config.toml
d_expert = 96
d_shared_expert = 0
balance_bias = true
norm = "layernorm"
norm_eps = 1e-05
optimizer = "muon"
Below are experts of layer 9 (counted from 0) of a mixture-of-experts language model. Rows are named router (the router's row for the expert), gate (a neuron's input weights, with its number), up (a neuron's input weights, with its number) and show model dimensions 0-159. Each number is 500 + 50 x the weight over its row's rms, rounded and kept within 0 to 999. Numbers have three digits each.
After each expert's rows: a language model's description of what the expert responds to. This comes from a sample of Wikipedia text that the model never trained on.

# expert 2
router:533533579451470484497462551544442508445391489414419567508404469590500475542548483442512485511531503512524425507473512551527528569566549442364492469442462535536536497482457478444587515469512619461510440498459487541504490534562549536584476429528638560535546444452488421500585468541437484528509492531453527527462506453515428488430583520518426537428487469496474512503472619434493536470445510409562531508482572360422474567516524496507521561504447385563477564484492475496460519537483469
gate0:537481585470480526411596491511635389504562560510443625468445528433525452470479516451494492455505478486416499515505476502449478430493423479499558430482564595465547563549536403426507487476516551491537539476445481457472518497551568395531484475541580429536473499441521551536489470561470548498482479552449616516505543479428481526542508518463376552455581416489456485531454561532457556525478546469486502485516485495551531448527563420485574540423481427440467527398523395514480511469582556
up0:502536501502547539520549455501548519544558450476506573464520501501520450410530553455490496426550449520498485436501489486428534498599534456587394488429543428457515480548553490516495517455483425566548580590491369584439499455514584529471487584519574570435469508471560443497458421512457557477501437438468495558462494611562481462566502459517401407511508517445473468559390517449462474473460525538550444550466424475483483471590543440477480562473505472642505559488477446456521558543412456
Nouns in economy/infrastructure prose

# expert 5
router:497606492519500514582556472554464490459394508555469445572554477509431494565448525426592481534461523457494485508508535578513458466352453558588522419490512456427495380539432531499528469452492422573376467469437471505499483553540573503502558492449548399509581457523557441472431514496450527561446420534494530426512458489514592435497472478475491462575466473475582446543479527441555498450539591475534593551489573556504498498426561551540556491513491520449458418486534536533557465529476461
gate0:453576476545470541524491495512537495533513554482504626426505465490557570449499460489442442536511544471458473541441572560487501525501515495468464503524517439500498535440404485495501449446491445492417455490507544481538572497516498474424499511456519494476548415475536597478569502501433461412566467458529546510438526494474445477600446393368554462509649548428515473486451610490424458466584537542581562527501579510406581514534507525530499576528506447475585499565479499552559395498430402
up0:583574487524541468623477489363455549548503502413448524495593579532491500483501491515427462577535425467446504521507559499513505522473582510493536492596606504410444443553617455498543539517543534456500533534598491456533419447501537494484510460439478414545560529487471452569612532471411550507412478461441562416467446487517433475496488443527450425446562522501514403494469544459487489457560512439480526539599583529474431468466471475504476537432408548480539481506556554537548519513484487
Foreign name fragments

# expert 25
router:502509457454448467444448563497480495458535513471410506552439478569575560438606511499506465504471588401433529458460532415564497505511525505438441472414526455450517374595620484528512456432474446501486543510398418554507450491485553521522491447456503559528567554509469456519468527493526591529569480434486605416497611549496476564602462551446534528478459517475544573466449491538610549490567445516512598462518465514516544573556463469412501475481472455515505427535567504518478535510558543
gate4:508540482459442472479469518478569458500472469526430468519565372502600483446481472608520471411472527440465519543498461473510446476537475444517513467506533598489517402520505489552365563396553510554531460469528493466517543562409466498512532515408522462567495442474491463576447534466431485537460553501555482442508532421518496645553415507522468539511618590520501566517409591558486529456477416497557588473556563475516505470472513517465517616513508584500464426553438547519466446488492504
up4:446516527525504460496517519554446500426583466466521521526536561542457474577529454415485572588556475526451569504382511510524548508436519566570521495526446453449504585533476512477501579490487502443480560572498668532548485482533485378478528465532548559409478543552525552526486472479404491481541480527397457448420490516625528553580475509530515462490503484487501517469414417445436446474481503461389531423527580511496432599486576518480503449544494526523545502437545609550549481505458563
Census and table statistics

# expert 21
router:475484390478492404503505454408470491428507574489527605499491522529475556386483606609447496536457537580464406422494536507455488540543530550495505526607531428490485483407566488538526521464521448416459468513437501518506433465542429572564584522615585531392576539467410445472491546416529536521520497500530511415510543521475450507534501472425500507505402521435520528536560516511569546499532495549532477498498460590530508574570463564508425430488490442492476487477483496512527550464587565
gate4:516521427422516457578495493418581498523575497416466513440517523515385560501471485555519422516467573580466447512436547505411509446537510481545499441540470566467579478490534413572452467480478503432493568450486539487572403405474544515450473481526517484470548462491459499465575441527623448564481522612532516494567485644494485580531559614504533476499521465522532471559534425468522541511460510458488569577419473586466516578435591479498523519470552445439478437466474444517505524466526569
up4:468466463479544499497510510576501445526539453464552498516493577478512554467529467450512497491489614491454475399468425528491469488505499477489405560522421544555507523510521404524537544472464533600447464465436421564485459599592584461487444466606491567444527457523499456495492564603570382514513534493545562444513491522558457488461493457439503506389512466500441515570539554420534497445496362483515545447511481476469455590466495508602434628533473547527526414506599463486563472460541541
Sports narrative function words

# expert 22
router:447566482452473517450543445496477423566491581453560567558560589422470599467593532548422588462446449404444469491526570453515431535547525576492535549604541493548474543486515459551503411428547506479437570468612479451461547500509459605508466442475467426538523491449514418521484485540489490570483543540493444414602549562599487469525558526448533562574445484474464434468484452479458522482480481529548526478551441474469523549567501561474495535425476428545575486407458526512487450445503490
gate0:412570500449484462504454545433593446386590425396531601571454559424507547535562499510543518584442494511472554514469563502543522558495570531489501523513561514486520518575396535462488433420445510489519413515518452457468453497464568537488469503437404467534481481500426504566525430466460559368510450476556512477441414518457514528579424579469528497593520561529464468581567507529481592475460441511528408508482461518491568452558561546578542520466511476451534500490526410537480517465492460
up0:503432540553490550523435470434462507610580492627533469443462549563533559444594532547504549486465474479422466459479443452422485574486481535446531510486539393422454480528518436604450520558492542520508516531448481505541617476555532477517396535490596464449516406518548462459542531506497554601484480537534541599455493523425466466427442462478551586563509526433566489539554494446462540437514507518454503585532512464505623414490521510465537439497561557516525434460432449466493482448446518
Dates and number digits

# expert 24
router:521544435483524465443561460505436408387441405495505545563421444585464505565531477521467521444512524483507433458581434545524543429538493437471580451465557430547418522456530513457544520567526574413475504479501432533523561475445535506574598459480579493403542466454391512461539538521534567469518512597430591471471463525572528488473475486476451517480408490579539468533559422550451525419583509525525527480520545586406544611541492499471574543475455507556511466504534513493535577500509504
gate26:541517521451433444580434495512577599514453480540514542448490472438518480544455475562492537521468632564440573501420445607483506524562542403516539462494553332516479481488482457545477541554535515404501401500472557403530452565510539486436498521549547483557463528558472621490498511552482497423473518574532500527524557526428428523623431434509517506498484533517595491505502460526478366469488542427388511445477521487506518497532507460541472510638479506528521525457479469542496490483503480
up26:457396503506488426525540523576490503496441490456543532484587460599525579558515485496616553511523473574486382539607578592587416441486511471494463471474478559483508509450438481452566538472465480438512480524559565383479522513404575400507526529569520577443438517520499481501537496416467549465498451543503511548524469549524392514598474464541536575548524534469490481545514524451400481509598551425551564372582535512546563506491467503472527543569489450497496485457516457526508465498550482
Roles and possessives

# expert 31
router:502509461560397579528494577584492498503426484493484499575414514616504530568510479543536484379454474464534429491508496423575551556542506464455520498497594492463528516547546528482608612512496483521433487434524469494498508472472574519533549414496533493490534533471366531505517509574505522504572566460396479487457530442422521378434477513509463481484560509447532508459541560518413554471452525459597509449547465503583509516489522514433394424482520466559489433491464511585426376509493483
gate0:431496462614509531542543505495615548441489435478430484568494503474511456528631437503447554461469446443554513507437449475422496571541510584506509534428481522552536565513526573517512466537408622438505508476419522515462498546472522403464366492504561453531407481451472499499469488434483508429542532455531466558473505509511552500594451566498497413568487631507547403507544521403516554500457437440479458566503581570472486572448494531531527448429567508497552547523479476474493443487452492
up0:550557471557455506494567543528521459508411477478486568478547621526464530521507561564514559504501514437541466448546440430484480513468493417516456461524468508420515493417488475562544550550424490492484587475474463553595454487401466483473473536490480460484530544571537527530516516478582528493677440496495509542524474401396481513504579574416536444465521485428530478492489526520542509424538502442457500440372504492556461584551481538472405512465462510449492427456585605452589572535552436
Function words, technical prose

# expert 19
router:524432389481440452461485476458508549434527501556408491437402468532581604533451541546535513377479435529562527494455484475541548500541553533479584568439500475504464486540499506471550405493556555474455500429445511540456538474533566473512514490533532435503591483520475529460644436532515438496504524426542554523559431509498566586506560521512476493428422511466534500460460422592457469472582587394500491543504522595531507563487562551513542512480413432569500495473550553554462580439441527
gate0:425507496498460434488482526592481449515466458465498523568466452517527497494472537454449501594522458512527450490387475515573473454502454399555551502578470523432471384542443550474443469544478562490426511515477478547555565492529423423400624524491565485490564454557563535584529415498512594467538566526480431425546471437496586513440411545531496530510508419576502474526556561489505503416515546529529493435474452479448544551526498460543504517466499594525567545453392576540595555483464577
up0:515490528546439557500475573523531461552410551495490502533471564517454448517518538449551592434468589547504579482474487603583435540437610479463499553494459503484523490465415514528512443454423548533510476420517487452538507506471528517536429419493500466492413517462481473477500511532565360496473532544415485502480476457346507447503484577498555538530562492441523462514428620564441417526400546420436456456522586531452497494484491469499579472596617451514495480485540512523431510453552551
Narrative verbs, past events

# expert 9
router:484489440495486426587548522424444472434583682482460599562393447583516564484518481501451580457478481502502480489483466509516510514455518510548590496431486464495500531452579516457454457512414547526416490410504501520505533565513520444548590525479520584492544557565422443482529497504511484526425442478549647466399557413565526541532501571489502488483435437510464533449544464435467495529534422481528436466481580537465443464535502505530597510429490511475452441501511533480527576414530530
gate0:497456504484578520567488474514566502436531586513470440525505468523427500450570430499584545515511520639461423453492475547569545449509563538518483444541483496506501532485515478500467455492515483516463513579470431495495462477459456551383475433493561530446406476382401462504471591553484449467540590513526463556528498496490534505450585446570456508508484392479487418527510548593499497415470437558524570547519575499439497439520504457445521441611544608464478494419443505611478614488503509
up0:444451520567518533525471487470457548465432472549475436501504543508480536509514490480419507466551619493541470507395483476474478562444494483514491474646603418470458485496580433491573479506475464534537539485536516522471427565453518470567535513530590424553548427452480583556457483428560625540608477527432477630548579545524595453429520498467483508400519496519499553411503483486525557507460499540509438457479419511516507522489576545457614420457534483466520445540470466502563419546472534
Linking prepositions in biographies

# expert 27
router:601515471570479463519441596585495477530522447485427472499459478548414537487501579441522469505551435480575412527511555570554520456447459479495445424369493464481573524481443490480564583479423565553468511521428483562442575538594532539554495524488572554438558441454471527477579393533479513523627513547440510445511487462524412420470474471459523561502479517480509440480487510428397503430524469580505540477476542435570566535539492475539539542581558436501443459445482502549460544451473447
gate0:466430498426529439502422555491547480508478520477490449494534453543537490476534466469413528512615514595654474487510534449503516484410460569542506499495440414435538482485484424519556409514524494561457576586551469437484514530513449464525453452460507549469546466471520487454534516579503467476516505587437384451450391472596523534483457446514591485479482437537473551472398448543561507573554491562533549512425571468457591543416529393523508488484552469568512615478508487446523529551461500
up0:533438535441520513488468518487481455510471446568513464565452610432573531536474517498579468498492528529459427567494489498515478564529446561562493516476553494433532528513461500502540474567522508489509521474543509483483455464463512528494561572505549580534491493510548405547514436512449508486506469442523479479616427596434510467467371545547402499449495483481369522441404490479526539526439489525640443476491444524460377481469492504586530491536515490484570483550565335400607478556497421
Academic word stems

# expert 6
router:403528510420520504545494550553446446485484454560480535536484536555529475556529491417514528486486589532450452570496508467515467378352435513620494395538527476489556453582410477516515528522560493412466488496436556496518512565553514519529473502570436487495463411514573499495493460478474450589521543479416497519534480568550506522449550542514450536556429522472571414567453466500518429465520533477421458440508437493511556569495423522534445613509440608573561484469540494545464488582487406
gate0:499527485468476493455466444511513383458521484520435548419436498596489561447574541486433561448516496574498540481489527474444383424486540494509497474550466578493441508535537466528585506599544546453559492487502534444482431442490614429575493432412463529570511534498426621539460506586488461478500442478476437462509434488558454556584502549547504464470509407520446440553526477446464463483531444458470517504538455495568481536539541496639448483496565573366530377560484515502503505501535502
up0:490452432522539555425528483475500456451509518563422550570425524570506477506532548564443475418516446527463441482439451515471415461509558549512516581503540591540531504453442449554616442437487536460482516542517528501423511397453489550545483464449498508564527577514519496549517426437591511403489394530398479547519403501422461509531358507546470482534474467534463449609514413416498557537532501532538495532452469518548469522502590572540532479454497588441519532517436471521578516502464414
Foreign place-name pieces

# expert 30
router:441473487439451463546464452529499500519585559469444543468442447488507470503445543479480576394516470456449462532469548458503415519542523495409493532543471472557516457648541544469534464577390568465430529525485504512507493567471555544505525425561588545556489517517428458602579472568547556433523562379570508558579470457532485442521463476544477592520442587422518508441508578544491493511444551421569446485522470516414571482501440540480454518521503443548489409489423536560453578504504502
gate0:441537567527527462502481467424546462509580552399431550466414490588522560513465451519466463456452513487414636428422542413530574500409457558471503425513523586558519551441630481472563489578511518538526469559433537515433504490464432442464419474568458448581448559554419546526550559555501452433469595462486514514500546438532543477578465492567490576540507485491468502542472532485479476539419556520484483512541439445489462438543554522479484423476519454540490454526519444527474548441605483
up0:462461469509574523452479593487516590551508517562606511564410617477569476417458555440530517453545468531393481481517485404437449521476581497624497418495467528520489515512397421525502470579576562429411527490582518470520487464453505493482572470470418469439521461593608480477532520511433479519456593471424519557472442544571532388523582440522443523464486545444536544458488475558398512501440567514490495510541493491530489466544573448519544508483504479461501452502518489534579461470473473
Descriptive verbs and units

# expert 26
router:596518486586441479540426506554519500450438547501405534459446505512415549556534513559560557485474357502522481540579501512501477470549557500551453484429503450541467454496470512503558576609460517470504468411473565553408536435536493502550384432583603538490513455468520466481584554506552516533546518492489592516481458396473435446461444541506495428484443464484517526460429496432495455447453516483585602497536521453445575497509609458476505583444503403528463481450414467539525519464488476
gate0:450632621494455548514537572502486429545546534439531474478524586443445462460496518544569487519535477497428452531497541484575503549521554542427501399526407543409472482590532466448534516494506458395554421441472559469496543507460605453491505454540556473467473497497513424508516486574503445492612517430415420541437582514485597504538523553538509572578499508546530504532547551449506505506431502444569434581510458472493446493540574577534546526446485512526462481416498461411416530429489492
up0:525551570492452497525541518509445554487449471431365542501516542547387507513491473458467542508485427523533498487591432571565487479378469524605565408492420470611460572445593462495595479474556579545531511530519463534430491541473502459509466508529417456591425554480432547545523430442503411553465410571471577613429466465525549461529553528497513485464547467472532506485478537467504480526501572522500486528568449444474419518471461524610507429491543451514485494522476406461530475517459544
Verb and noun stems